Weights of a small mixture-of-experts language model, trained from scratch on English Wikipedia: width 128, 847M tokens.
Below are experts of layer 3 (counted from 0) of a mixture-of-experts language model. Rows are named router (the router's row for the expert), down (a neuron's output weights, with its number) and show model dimensions 0-127. Each number is 500 + 50 x the weight over its row's rms, rounded and kept within 0 to 999. Numbers have three digits each.
After each expert's rows: "comes before" lists some tokens at least twice as common just after its tokens as in all text. This comes from a sample of Wikipedia text that the model never trained on. Tokens count by the router's weight.

# expert 11
router:576492505414590451520583517481530538439477422598463499473473439573639496425468475488438488572482507556594481451465511490482553456496458489466477561571480436441444536600574475535537527529442528566550540447434392572488505570552474472517540483457403578529454483490456506496497457434472551539502548373494487499479485522508509484568539607453435492492417483421446536448449478537496506505526
down1:548487486459521605579463555492485573525473516518488564467479434551494599425458530513531426570558574501496484497521450490504583483423538542492508496544462475534528512373479431362578431454500507523533559546517579567473515473498574486435531556446503481460408465519483484519455500462447508496463485477438484575541438516527443568617493583587477431406577446502500541479570423473508523538581
down2:474469552517518553452521565489449460584430489515503460453523417438431607563575483514451517509479462522601536445497551549582514570411495359598552553545545497467466486544499484449536516495588504508438499415544499619503456489520466467442554488483545532510473497520491555435502586473492522365494580501463450464521523572474568416425494485448403520479482434499520498496455542430504530579509
down3:504509426472504491516587518490586488496549408497478398569494447546480435462416462557618426464514471505469540471432495535509496513554494455531493544480553423523653533545543436497491561556487589420483436449554517406475576460450505478570431483511449422483415527579465480506494463528563466517515448468432517515560514481544528586544504517561507478497474596590470473475414466492404437473472
down5:419498510511508494569513449435457442493494561505453574546467502480539547486493546494546471554496604547406544476496473525425597447590512550450398500558474495556525508416467498503480503474603448542521470542483498469510545549542499503620493531435439443525426447516548510630566438470536503438516529498475556492521443446444471499629448499492535528531469501620453387524464503458382517556508
down6:563471480544461563434458478487459526477544574493472478410452529532441603495476417531491498425551469530542467465437491584411357525462530441489548531476458522460504432546639495555445531480523393521470567477433538502491511539485437462460488523417507533464505480480418396495470462491460494486570493521501505529495527481532476538421362490536401494507593534451540582518466435454429518495579
comes before: " ", "\n", " 1", " 0", " 2", " 3"

# expert 13
router:557543534538483594522505407441586470447517433482495449544457441535644557546466524525496535533556455497554533426528567506583466575504588522575470517494532447527587580567507502468444421534508476557509460527537575548470520386455548447483511546557539536431510500587463534476460526519511431425558526486554504490491493514497596562481464504538442428423553512483495557395403435477504460494561
down0:499532546522572521529478586469480472509481423456527508378452505376443481450418424555458517532511479389528457434537397514518416520499513454472483512475395546476423466455548483559480399525445467465438476498552589465499535447542437576439511637466539473466460573507422483488579528442545476503447553489533443556536552556504476461485492472461535500429566446451499505462588512500464523576510
down4:525558474500529492503537599482498493480500473463426517542581464481438483520444536582443478489452486463507482503467439535503415605486546488462541310501550498507484489544578465548521470455533443532512400464602485501498537478478475539536417573517514491519517581484483521585608503457458510525507485461571497534561477458545527475671471406428505611486532453482511620460464474500491543544503
down6:535501494479390446461479478509497534570463468529568619495498623490519464527651439533461506575459511559492485530524500421548509435568498564496454571464487530545492454416502542502539593461477535617470490515463525520514496540541508438546447461466541511504541432479561521404464577462577555463426403424494442550508506442503509549542498532550590481550443464489507511614402549503500484439504
comes before: " the", " a", " his", " an", " their", " its"

# expert 10
router:481440444422522568427461416502449371431637504469438529495534540475462535460469534470586467433502468479521583469379460510513515519515502444530475464448530453511368508495453478457524470511480461467524495533502624507564436463489442436495507447479444443511511461506454505516636520556500490520515558425408504503507441486499501445546552521628451504478482500469461550596450444431503475570488
down0:488542513585482536501647457552506411485528486463555489469509440468459489561479527616446497441539481488490497451553583593530500503533459463454524427424484477434617514487534520589450534624473472483468530422494527522513461563531537415544521549496458509492506460491529625553569502517490488463497485543521416486551541512566526589497520432456409461432505510500432448518499493464520468666518
down1:535455493567465454508462453508495531416480549525382505498550505544470516501487500512519585493558585436503400596392546508479463460544504554543563365502485578552472480447532520515586509431539493507431507526388468446501473541382473553410561545580518477506464543477481489453454553528493514496587402569444539525457544460451447496633441519505476526483499515507447532587570499532452502532521
down2:507544546483464561561485493658435492451603439452480534512437584515458534573463599511615492522447473522471514505493522480452528361588493482400499498424543480448450562432457514475488474462546527482507492503526555510415497563519549546508450508608450510459464442532565563558499450476464461506576451509402456463566451470478563504516482527528524511571531464584526523542456476551601453550525
down3:480522457473503619502522492492494453548525434478507493530509582533456635525451490496471480449539444511465537493452532547479488487554482541452556504570522478416589484571519542486480480521441465547556517463559582519498440508450532492359527465475513605480543474525461493431405545506528495496434479368393525466429440541468573510459432481611482465493583447613434571550509575497463460521534
down4:438530553501567502492452560551398488464452567416450544508543474478459451490338532552522531474481563471524433563551478492543444472518516529538549536536551517501407499515486510469522439473521596508497441482458430437469457474546590584562494541497547518481472522456569498453393522551638470501515452506474467474455483564433426458542473520514444376461456427457541579535389516524511517527439
down5:551446517539443539437445528542489525444516401566480543486429481611484526540617544572549369552539536577563490425471424485368476538457495525483544508532482507477582514464578527505476480503528595571554522486549522552503544489538479497494553575552451421468545553568541468518510497464421509480529536528530551523472490435381539457499574490526568553495569531490569428458522540512601450533526
comes before: ",", "–", ")", " |", ".", "),"

# expert 17
router:542609513433400512508449369545428382431472536438565545475498604549510567449486510404435506471436611540506444508495461462460498456564512570426456536528460517527500480415434474470462486548448421476426548551545521530462561494515543519570536481494525581554497506439616509498484550478517554497533462445572485491489495506504535535541498481526510625543495444527541541433496520528483514408436
down0:444488590532529492440506471429484373475519390514625501435468479468478464498474470472525438572513490521477398471468549590458451449579516512479527518616514450444422479506533477522566523474551583457515503545461530500604483524474420600558453479405521497440428508563455493437532498606441480438572515531476521585465548561535466540521381519479461524497540527490462466500471505499428503431478
down1:510512432525481535439536497538593543519467403488510440515453518454536439539436604526541472448572491463563540525425454508535423502498466458534437478481462494396545378490440484453559443395432486500530557596463509504508612578607520605526608473499482531565534497514558445521486465508479475498524488458529537552565460451475537458557460463576542552566483548529520586443429510470452442456479
down2:504512467457491517468545490390403419463498507552489581476514506478559463547394551457501497539593499539471560545459378554606499529440512570446465469429504409491532543537588486516466538604519574460431518473539514497574543563497477489468497484491508510521395424428523483379498471513512521485530540418512462481529570440484450513482501428526499399528526514498467563514510592575563429560420
down3:581560491575346420519385486474561609463443508548560500501512547545419534519550525438488485528569463543491548563503570548477476547489451471450570502551528509560432517553451442458516518455484520507562501527580476502447472482513521546531546573518480540475545423521461509466441443459482494432468523603518482615502512575486543493603392537431550479554418561483565543470499462466474466576464
down4:536407515534546470482431512507522605500514587580497474494388489459505578533564477530555572566419469540510477516476597422507563533517500444572398525499526475503393513526488464491404590518456517531476559519524516528538465416491455602517379513469480460478485542591431504553479489449469471544447486488410482516543460538425482442549563549466530507438525572485480378450485484516480535540587
down5:523430471538495501543513514535597446503458537488467544453474444533562482496640565481460564544507521488469483453484504524560373548536534450525550460493464555465417530516493559487455487591515512509506578418466494551464444493488549523514408492523495509515617464456511469472464618475489581433452560542442433499500534391468574492495616557562477432538487483446463548421499460518439507460359
comes before: " |", ".", "–", "th", ";", ":"

# expert 8
router:482549500447469474437526358489523518424466481501476411488476388513459501489478445484479564524540404523566446438518468511448446433559511521554573445554450506544512495543503513501511524523456449421407433506503559546498544548457446505388561442493477469476377558431542590493545469527514508487436569501565508435490526464523453465481542443498528541585363431484468545414576556489517537566538
down0:492435541491514461466407442462462524553533470520462460516535616495493491540493472399569449573536532581433491491406465480477601545425491436499455527537490572441452521512495416536580463494515497457572527504492486596532549460644501452578516514461484531531469556546484481489523461481424432474457493485549419507507523565374558504578438509499490457503430602563536471522559484540470553619501
down1:515590495465512460472646562447530411541504466513494542475482483432515557561527470533581547364583479586564543443549448531555541499586565560473453473548498498517435441460538501493452526497548500544477510523554562518556508567563542522490468538410564497463494610495529499545605579552470557528517428494412524517530482445545493522472506516505593522554593393558493491535489532460551466441457
down2:528526515539434526540473510591445562508530486562381549476412459570507538524523523514538505496445498556495433527430473458529483437553472483546685546562437553451517518494386548505468635537539491472498541535439491462577493521496453565491514531533480506500550501494470582475434564411506545512468472509411484545472585502555523533490518544602547496564483528487502444563586480428550410467435
down3:513427449563396502512522541398497458489509461593616555475590402475515592482491480459499487496525481453498532448385542450510574509543571562477471653536493458421417554423575478486493485492556420536480524499464475369485432526493548541472463480464520459472515570381502530439428550517557464512505490546460573506454553454464463485550504506502580513533427493504510533513501501463552499551541
down4:444438512619502506453614453439465415591466528504484556508571497530543449540443449504470454443515517495503453471544525496578527564505456488566546503522450440497582428485537521482489433445490495533522434497602430556496487456569580628564591507460587515534511475497485445369506506432559525496540507523511546534542529664505501540523473490488497470483491408481512506529545451467389474539473
down5:454431499521481414458497492516520404532584464424460464567548410515458479506423463507430505474402485507436464514429510525549552481534432485433488545458426523498475493434484401489581504451443545447516444478446421495438424533532502596470444489501501606472522448534555612458498538578410539456490416501519483543568454545549452519526526522509425500477437530587486505435505499642492456495439
down6:578587402549522538478501474503476482523505453462476493522484492529505511480511574402363475502448442469515504498429513492458461554472507426543529483546605428520509481376498435508495486490483453507508517548389385380519559505528466449426631502517429446484578589476433544491482500573482516604514455407465494491541486472481486526519600468476489571530476519446490530546452420505413502476511
comes before: " to", " in", " by", " the", " a", " as"

# expert 5
router:478398445520477545518503409432559426632504483467525457553536519475514416448527521499459450548448492442572527593564503497503431594531429501520534458507503468533489511493515578455486576496462559488492537601441577507490499489423507459414536588489477474555484530547499526498499545596444499502489570517398519601491514495571485548557550534452541419562566484422431571447442411476530480587517
down7:472467490491446566527605542485489434384540545508513512518488471449511597560451584439482484504554351490497530566548513517431542501455514494457412573448522554474566504617396488525472462530476502461559523464530584463473461527541479482462450523535563551472579472525496510523602401545480477477547487420549575490554479476569452512431513519498535492504573507479577387449624489513451518522504
down8:528497459507469457473430481532544563555471544469408502575486443531535547469586458500649467509446539624555467469622556456471505491589579545452409581531492536450602524556510464464517570453475513505440505471474563428543502453461463538519427492586539505502489488494467469499451535455471499442523422485543475541473518393525572553423529531564542432490579537434518434505533493543493545513593
down10:470435551455532585464550488547493437566504457467445374499555472365470539432481535506439463521478503605539550472588529501485481527482442528545474486560447513586445586474469431453492428565466440478494512493539564541522541507440500465486480540516511498470525537518476498584574430479545522569429549480538471535551540510542508382445545453540413517613439490396480524430482608566494440485522
comes before: " of", ",", ".", " in", " and", " to"

# expert 19
router:446520453582457537422476380566554435569467579530515563499519442475467506577463478539603538435440444535393461519496503522428523537453425500430469471503493488484483575463499525511555419574451573499515559604439507583510519531536565570524507466491459580424461384593429506495458547467453489528460517430459529497578507534468440505468487447541566464542541545510457534521508460546458536413561
down4:468492476528570460510538546486523458528549467492465382472529475480456525430522484688506495534614428501510518474550466449565502471521486459487361591494583463575529488550492572507524486428433480526497416501428506441499452444495569543519491502469520479488515472572502576497531496484539551521464454419468590477565526499499509423494427425549440461399411397522451541462472473569486483564479
down5:501533441556483581447572448408486441398487531500489511507522539468515526520433587473466586500513512560514486503514461501429484541424482526477407416557468492595461543479443520523504547499571502546487519496429504603491589504485563464399476578476510447510446472483462542485435507452402449594440599463509409457518521527537440511547513475464555610570544502480526455361409464473476502466466
down6:473490514488510535528425539479492518505495462437483488503578520608508531429527632458445484585485517479467494512365455535461494510517564532512514410611498503475536503507511573450495451564581509540578421475467457551513502512529607539551484414546479457526551561451544520467523414520562492596578486591501546557469586445505545443623434478496522415521542468502500429519496432408517544496540
down7:445500494433533618467544522519606468527480480510503534505418516655527469514529538479483477510522453450486535538503470544403464488442488513569547545447433553493520491395452528501496520593599545525553561484307509532469518516442592475489529481534459510538483573498553440389500429545500524421522472488502524553513532457413473517489497497561513600452498543557513519456578442509488460419507
down8:510542502460360487571406499530493581385562520599455536441473561526525549458463487516556484470539541470512463471555542478494584427418475535483629582461475433440470504501533518546503543528586486480586407517523515411507490588475479464523506440540527558517583542535488577499543456469526509503468582463480579513518445479535510519454546487611442575479498561454420491531475536550524469585444
down9:569545430392497503483542495560525538432516523455559453501555499455457435481467496554411512536529449454591518459496617500502480472472482476562475507434457445588540480555557530555472464554480556440449506543471496414558635483489454398441567550535461444475510570516554547601566477484479518640446466401484586455526527492505508501476450513544472536487582447461516501489485473483397578499476
down10:420536487581489442518521507561495588558549568428519459533464496540491491577545498461652406474500443583563527484570530484433453463583480463474433459472553545405531391485553523499501543480581518451428538462609605484545459425487532473531539507527470505496430528524479510558413503550501449422505422481455571539542509548566551519488553546528472503438543531518540563428540517526457516483583
comes before: " |", "%", ".", "°", ")", "′"

# expert 14
router:516432569419445526487442597514633502466541428592461468522485601562483485438486496510584590573530577570460601488514495496487546399504545484462566478411485532430580518463505489524491475514495473522437433502551467463499499497422515504436586522462583542490433428468471530576559592553493540455550438552537480480526533525443470521472508488506535617629528540449493494498477468451522493531482
down4:428447444521465470583519467539595580396370549522476467524476417394551530497504427458432443497548549488519553569480533497564473455493441434514566489606492474512452472453483455541514581475481540457486377588470491487470452562409585514507436496500543554541552474567488498526495536546562444445488476532485572470452523450438486493533501528503465454521367483581509505483447470550602503487518
down5:516471488548395537524424438471535520462407436503516467528522467410389503508501502439578522498459546461514504527486557478489510579459481446439467511568397546619454549580425578521521482432546489561597433474400400541533506543479453544521521498443448416546494507447574541442500528566412466488468533490474479498475434469443440500513548470472570453474469437470438512420599513429536504514458
down6:493471401532508389448593428453434495472443510384547463480413465548596490525462465506531478554463530490546518431585590469597532495559496483543576451502494586541522559462527475517391512467536511565537543451492522494440528495567505573466490476504496593530442559557535448481510515481560486475519447573581487498539521522493473653562466493528495560506466547459532496508478606538411444540556
down7:473585486537573492524518517518520515492495635492432542496516473595593533508476472459539548462483514521516505478558591443583565444518507449481579570515474317476560463478528476445450584496504534497542488532582523490554495479529528471450492485465515557459472560524476425495372576530448510539533472493443535528555408494576451516491519528570546536480448496491491582492484485481477345428591
down8:506537523420485484529467556553578547499474487511419594501495515524518514384596531498525488518481449573487469619435586444537512436473462511462421479387544490574459449488446471579518524484479618507450541491492556550422469508463499425561549537546497528488523519507521524557476507487617513437410477495432540492534426389437467446547616534497496544474478519458566493521457525518520612455553
down9:450493506443442425434500465495530576463513448580571521447519540623493542428454468425461528632487531528448469506533508492495565477480493465469523607526452421548505520381478485527518447487526489503489526491492514442492453483437443533536434514474503514506532488510481422480375442615492535509464392495525650461546447503538524502581569526516415451579445565529452441428479472542543480527539
down10:586503503504395513508564535525443521394532522570477572504517456420598419424487470535527476575468563503459530443488492463458534418558540541489503555393601440574457524486503513456455535451475480549530530495535527341396540426579510458488421523454465509418412546485502506431520503590509532497561513478503576468494489553457459583548546486473523487541532534575552468488504598514484533525497
comes before: "-", "\n", "|", "==", "The", "==="

# expert 31
router:440448543444512493464531502479513498457517490499486545524513486485393482545578544429612554534500541436439465507555498438515543459496449546553477500471448468571394497450464484488478515459586551513563525511516554574428452420487443467397502504548512499388531573491547459562458430407592526456459511620503441516532490495506409476443500458426503415453582404514511532580534545451509555583549
down4:513475532480539417549636467459502564449434433589450500503551526571506479556516458497546493572441474504475516505489483494511531532493473517542533456513524504589537561505482485549464540526420508518521517462448553473472464468490538500508417437475488417445541465516445480457559435544473512512613486624567586544521512576507529496480483423626469426546483494497446471493374491441337400551472
down5:540535502544486644568503522515505537512337457504445489527615503550454456555566532509586506513679405483553486514522528506446499535501496433568520462492513479571516513437473534601501501486433421512508522530555473477457495480510473475489516481573454559542488521425409484421479407529492520449509511517559502586550550461466479421467584370561477472501488478435509534492549536490539493528501
down6:385505594447498490470499451472525426501498475506435477483498437414422528541418476483541426554527567401443452585506462525542598459537494401448448482369450523568528448522422450471542445472466551472475447531530486455544494534540496490449449486550532535555533529464479502464584541566467527528434518394449533469483469575586464503388545452486494416474487427425561557504530469548513450531502
down7:543528421504458410486495535469578576509451538545436540500515511563458543512429558555551395563577643507493603578488570590529494456439435507468585531490521410505612528481539607590521514510481442550499528450459583509451538472571522451515531471446519461517523436495476452538514495554554496515440501543572484536535542445444541509483480404390491510514509523431548514477469474575473484542533
down8:487503532432437433554539476519459501597501523410551496447513450542527435569478629572531520542472514570564482473520466564580459500536467494434478503555481611455500531476520485437379607494514437530438452513355507492484470560531439484552417620449547446458530492489499508474601483553479488561467493519487524529525480481427444497517512492554419517551561549462488610479466594483505455495500
down9:499514599455507536472579526472472457582463534582484489512544430499467549458509514491476544466467497518444515460641610528533553454562563467536490378614469527602547517498475512505486391599510486495462515450514524525479560511533526493435481501434565475502471647481422478523448498451512484473503529550511428553525429551478457552498471506524474450381553491555418386542445489488496527541565
down10:546462524428514483443601486554511500558446459429517485535450540577449554493530531499651436472573571394436489482497496543450449483561487514500481477419495537505516435495527530441512429590557402449533570565413540448464414485498507510421508536551548572461549517495475484495468464567466439388544483491476545418543462552488479536443545438515449510425552583463487473585451507482520568532575
comes before: "\n", " ", " 0", " 1", " 2", " —"

# expert 2
router:403559569541562427527547537488484436494444622524390469544517550565536489478435482463428484452527560399415513545456480533420578537433510512582465500430500484449563591465500509527443533501496564509517516436533573542509517570490479519449411542557531428550573545481533501592497448552508489562549427422431546522470476488475496476608385540513451455539487509561523494518428521444509459482486
down4:452531449551471555443523556422472541467536446486519518447404418549548498482415477471398505537470473475483481453528456549557504626508484426483384447505500493497518594515522571419473471450525547506549523534480512480465440492529498576487484518463649560499415495387490537448549476428519503566501469450515479579494455540476511494457455485498596542467437383556499482462454466554391451447557
down5:419534424564600400475536492492565603555499574425518510501544528468539459496485552495531443516559480467537473479558558450477462535483493592501336447455525437499459527499484587558460523459542496465546515416588446569488468508475581522546539556560476520499508440564439454581453523493420509510459507564494593450490411572493439428551480556397523537535490570503554520486489474517434463520543
down6:603461453586442548463433523455555540536424585406541531559541450450563521592443448490388485468462487469519487484487575523451410581477490455500572432578576487411510481514539488478481551474458482529479477478592479453487612464398524520503501444482511517569444525568512556500537589499513564437505548543501425562512513521540517518566426451461559518453531446472491583422541477479474559440453
down8:515519515647408524519474407555500558500477497605485614597587526468524416541429460503440562540508515552507530511477464531432531567507506483511525511526559509488546470515474552453524516508534495528553412426599557465538534476505483443538498558472483582490565435410530557528450527531517431562534458458488482486532547456491536394537572413579534491488509546534501495427524449441526343510503
down9:584555503539467506514419437497480596465462471499544480540537478500498535478505475494447538620429528592567406463503572408483544532486453520551547611551443541419454542468550467455544449487506442511580540520487503565451573466437547549538487524567420485475408514472533565482546566589504495426479594513422508520599468513543501496571428460491430560552574531474467490530506544522391539463468
down10:499523435418566408498455407531560558430518453455457497560495481633376456422549539524538433455501561511518544516532466504429427476553567444447464514511489554495552520567418490484501372556479543564536561521473560553520492430483525461443508531518444479524497529563457490519418490474448506454455417474443530518518596415532519455551488474608542481411489558500551477544490555422515447461508
comes before: " and", " the", " which", " but", " he", "000"

# expert 27
router:508406531513626526561523513489469460467493600471597499548516558499600464444554480601579572491526439408504523472484554463570449517529434481487560498528588457447505470440449596444520602513499581432510494493497531569533434452527532495592514474502442524467534427535502502490551455512555573526459421412470531557517484506494430628545508456493486573457418481473547449433535517446484491497456
down0:444491476522494609553466598534546445503500543525503507467550522457542560498482437505447538521474493548533539467469469436454471622443565497478508451471533521528631540446449526429411519450466498587513421471455500491494538551439497520448557524431450503536437537464492512548618462541497467443495521447482478517482468452522458494567466430617475472502630419492482493550542335524527457581441
down1:546539424528558482465654508440562445494446452465577566467440462526425536490516453533572566524574419413494444524448461500501432518502504503510521543563515487410432473510574458446506530541517516444550549492478416554479519497509478605501618445512574491480457445500477542553590574553463408463512511577489454451524496530604466582568495508454522497553534492514549533508558501508608515523581
down2:495464487617486551461526429481485344528518431494509540416503609512456558517538624523530613488514494559450511541600536452512512529405550480490527480562566501499568498484506543553522414580474379464508476414439484508437440474460466492512491491488521455508530517453541528510475499534513512488314543500495517443530507587476424556515425475477443556483540478487491462526544469558531510559475
down3:641565476470454418386569473430553584616548492549571519564525463451495473509538496537548532513516482545457559447511494461426437487531517479614555529421521481493546457500491457489604547484516475468460573519477467466508462434516502546524575534553557381429486470484503538587420534474361496523512420545560565495546480418527442502477561539507520518511474464598496467476508490480498511450546
down4:538440497436511557514602624472471486519509492425556578493509571443452539466437534471350516475597489560476495593558517499554510482490522524541548536468444563572602522456474590422453435506437382495439484439498546523497565517481563444431460541427531513414486547520543511529526498569548471420531507444466532460527503393470442464489494425497465503560528528450520590497501485472467519434479
comes before: ",", " (", "'s", " and", " was", "\""

# expert 9
router:514462559458543425467520440539596509460566529475523557456556589433543506585465449557402544493483430495439451541421485493563510479581471505585409405496549456521569427603505462431517575471443517463434512477514428495504413491537469545489537452552522559551465490459496475511540530540440541563553478535466493461547572506519476538539514462438511378616595501457545519528586490549446504539507
down0:470458466414524447568626587509544468466552445451452549491489494552462551516505622514556463463435593486431490543491519526544527499521416540507577476499493525512478442480466521462588509530530425543510503421443428445442479508547534512474491441523479545505491514476579396457553444527548513587397538583457529512410506539592355547481537430461573493458457476492468438474561459538526462452530
down1:533622477492428533503411539484472469445546526455483468530405536567454484530440570490530511418430522575507482432496532458399473461482606550513543459466598485506506469575474516541488546578474536421515488517515525532527467546489468444453536498438498467380538410522413498516516465490503519574431499533484541663489604386519485440503500515558476534548497460503467489553429422506539587514514
down3:532534522507472473508575459464590485576543374544523568428449551451421471454462478522512502532476532512504534530493494439566574493500492535476459476500445503463600498512473423505517518527496553454487502471536454465601443553438551398474488444463519453490506471564542479528514574551481527536597437451466427379444473379523597426493602536616476573473541509519491438468488615495558532515509
down4:505511492507455464543513533495519532535446493456481459577409477658489465579460481449497526558476487534628491470493438488589548577495444432487545535514472496558492504497467556425493506541449548490496521470460489502533529483553596414433552589510493548499467463405489454467502492661482451571554542519421413536436479487517521511521370490528438414420522506434457471445502445477440461538551
down5:486461461549534385379509372464511551523431439513518408482478504534489572564512404536602514517447556427449489479557443451572548522462532512475424470614534437539481494428557491556497499476535468476534428622506426403489479467482544509546555527481568404491538512488450512577540498511518500465510458500555529422539492464496533507535451567504531538503471417431421502490437465586537501519566
comes before: " |", ":", "\n", "==", " (", " of"

# expert 16
router:452402432422503486519568488437587411500460493440514502457494495571522537589452508512500558419548414392440560506499478465601435446472450527514509510411450468329469471473502463522522532473436519493481455507493492475399526591522448563452459492486457592484543548481471451470496419512470483433502549542483625473525401506517466528483530551485452420502477540525552543541474458528542591474492
down1:471522561436475392547365576428503601505537446573524502523509459553539497504440494490461568525412488572541512538517494489439483527427511489563537439601514510529545586457530529472537613489591482648429579539505393490509513463471558513455561499548493518567518589518478515467518496451513507550577501461477467474513403446469525529487466456569462533488530515465514443484588479444400521523534
down2:520500497508564470496464532569469600404573537513522473451424511452496542504422563495603564525503509563538454427556455543541356484409547519496418403427472545612528481529564555458458491514511507506465463491446564504488463494523524527557514529453576462508501516517501499536505521438524510426506409511545443452541508397395443476522575489411539547441484550569542460547545479490470574399545
down3:438439561539581529528620580458513445523555494419472497561512442466511482488389565450524568394521462506533555485447549473557518492477545506441393470512566499516542524489463484525501385520426506526519476449516550515519566527511502456452415514550429505545500549481453500429460433434505528486525571438494519470516433523507565490540433374407536448528558418498503563515395493454478511570397
down4:507466519407558473502507613492460452417468456533534540526515423532482482531454512510487504583386485503563565469450502492464442461541495509443509484458576615541534559572480549553447511533525464415489474443554480513479426487488515512493390425497527528489454473479460524497525512447467425499434516508468428455525482337523469458473590473396504490492613584421563434602522491474558492437457
down5:483538463555485345469390404415468512583444470490477479474508492513570507470414566494466609486525548499449461528558445500511538441514461498512481469565433554512491501537473562527482517560512478522434494548541456491518561466513585559516487499483564541513532479495464432392386511507598524553463490532590507533531634536571454535468531568464542498427447603479507480428547599528447501497498
comes before: ",", " of", ".", " in", " and", " ("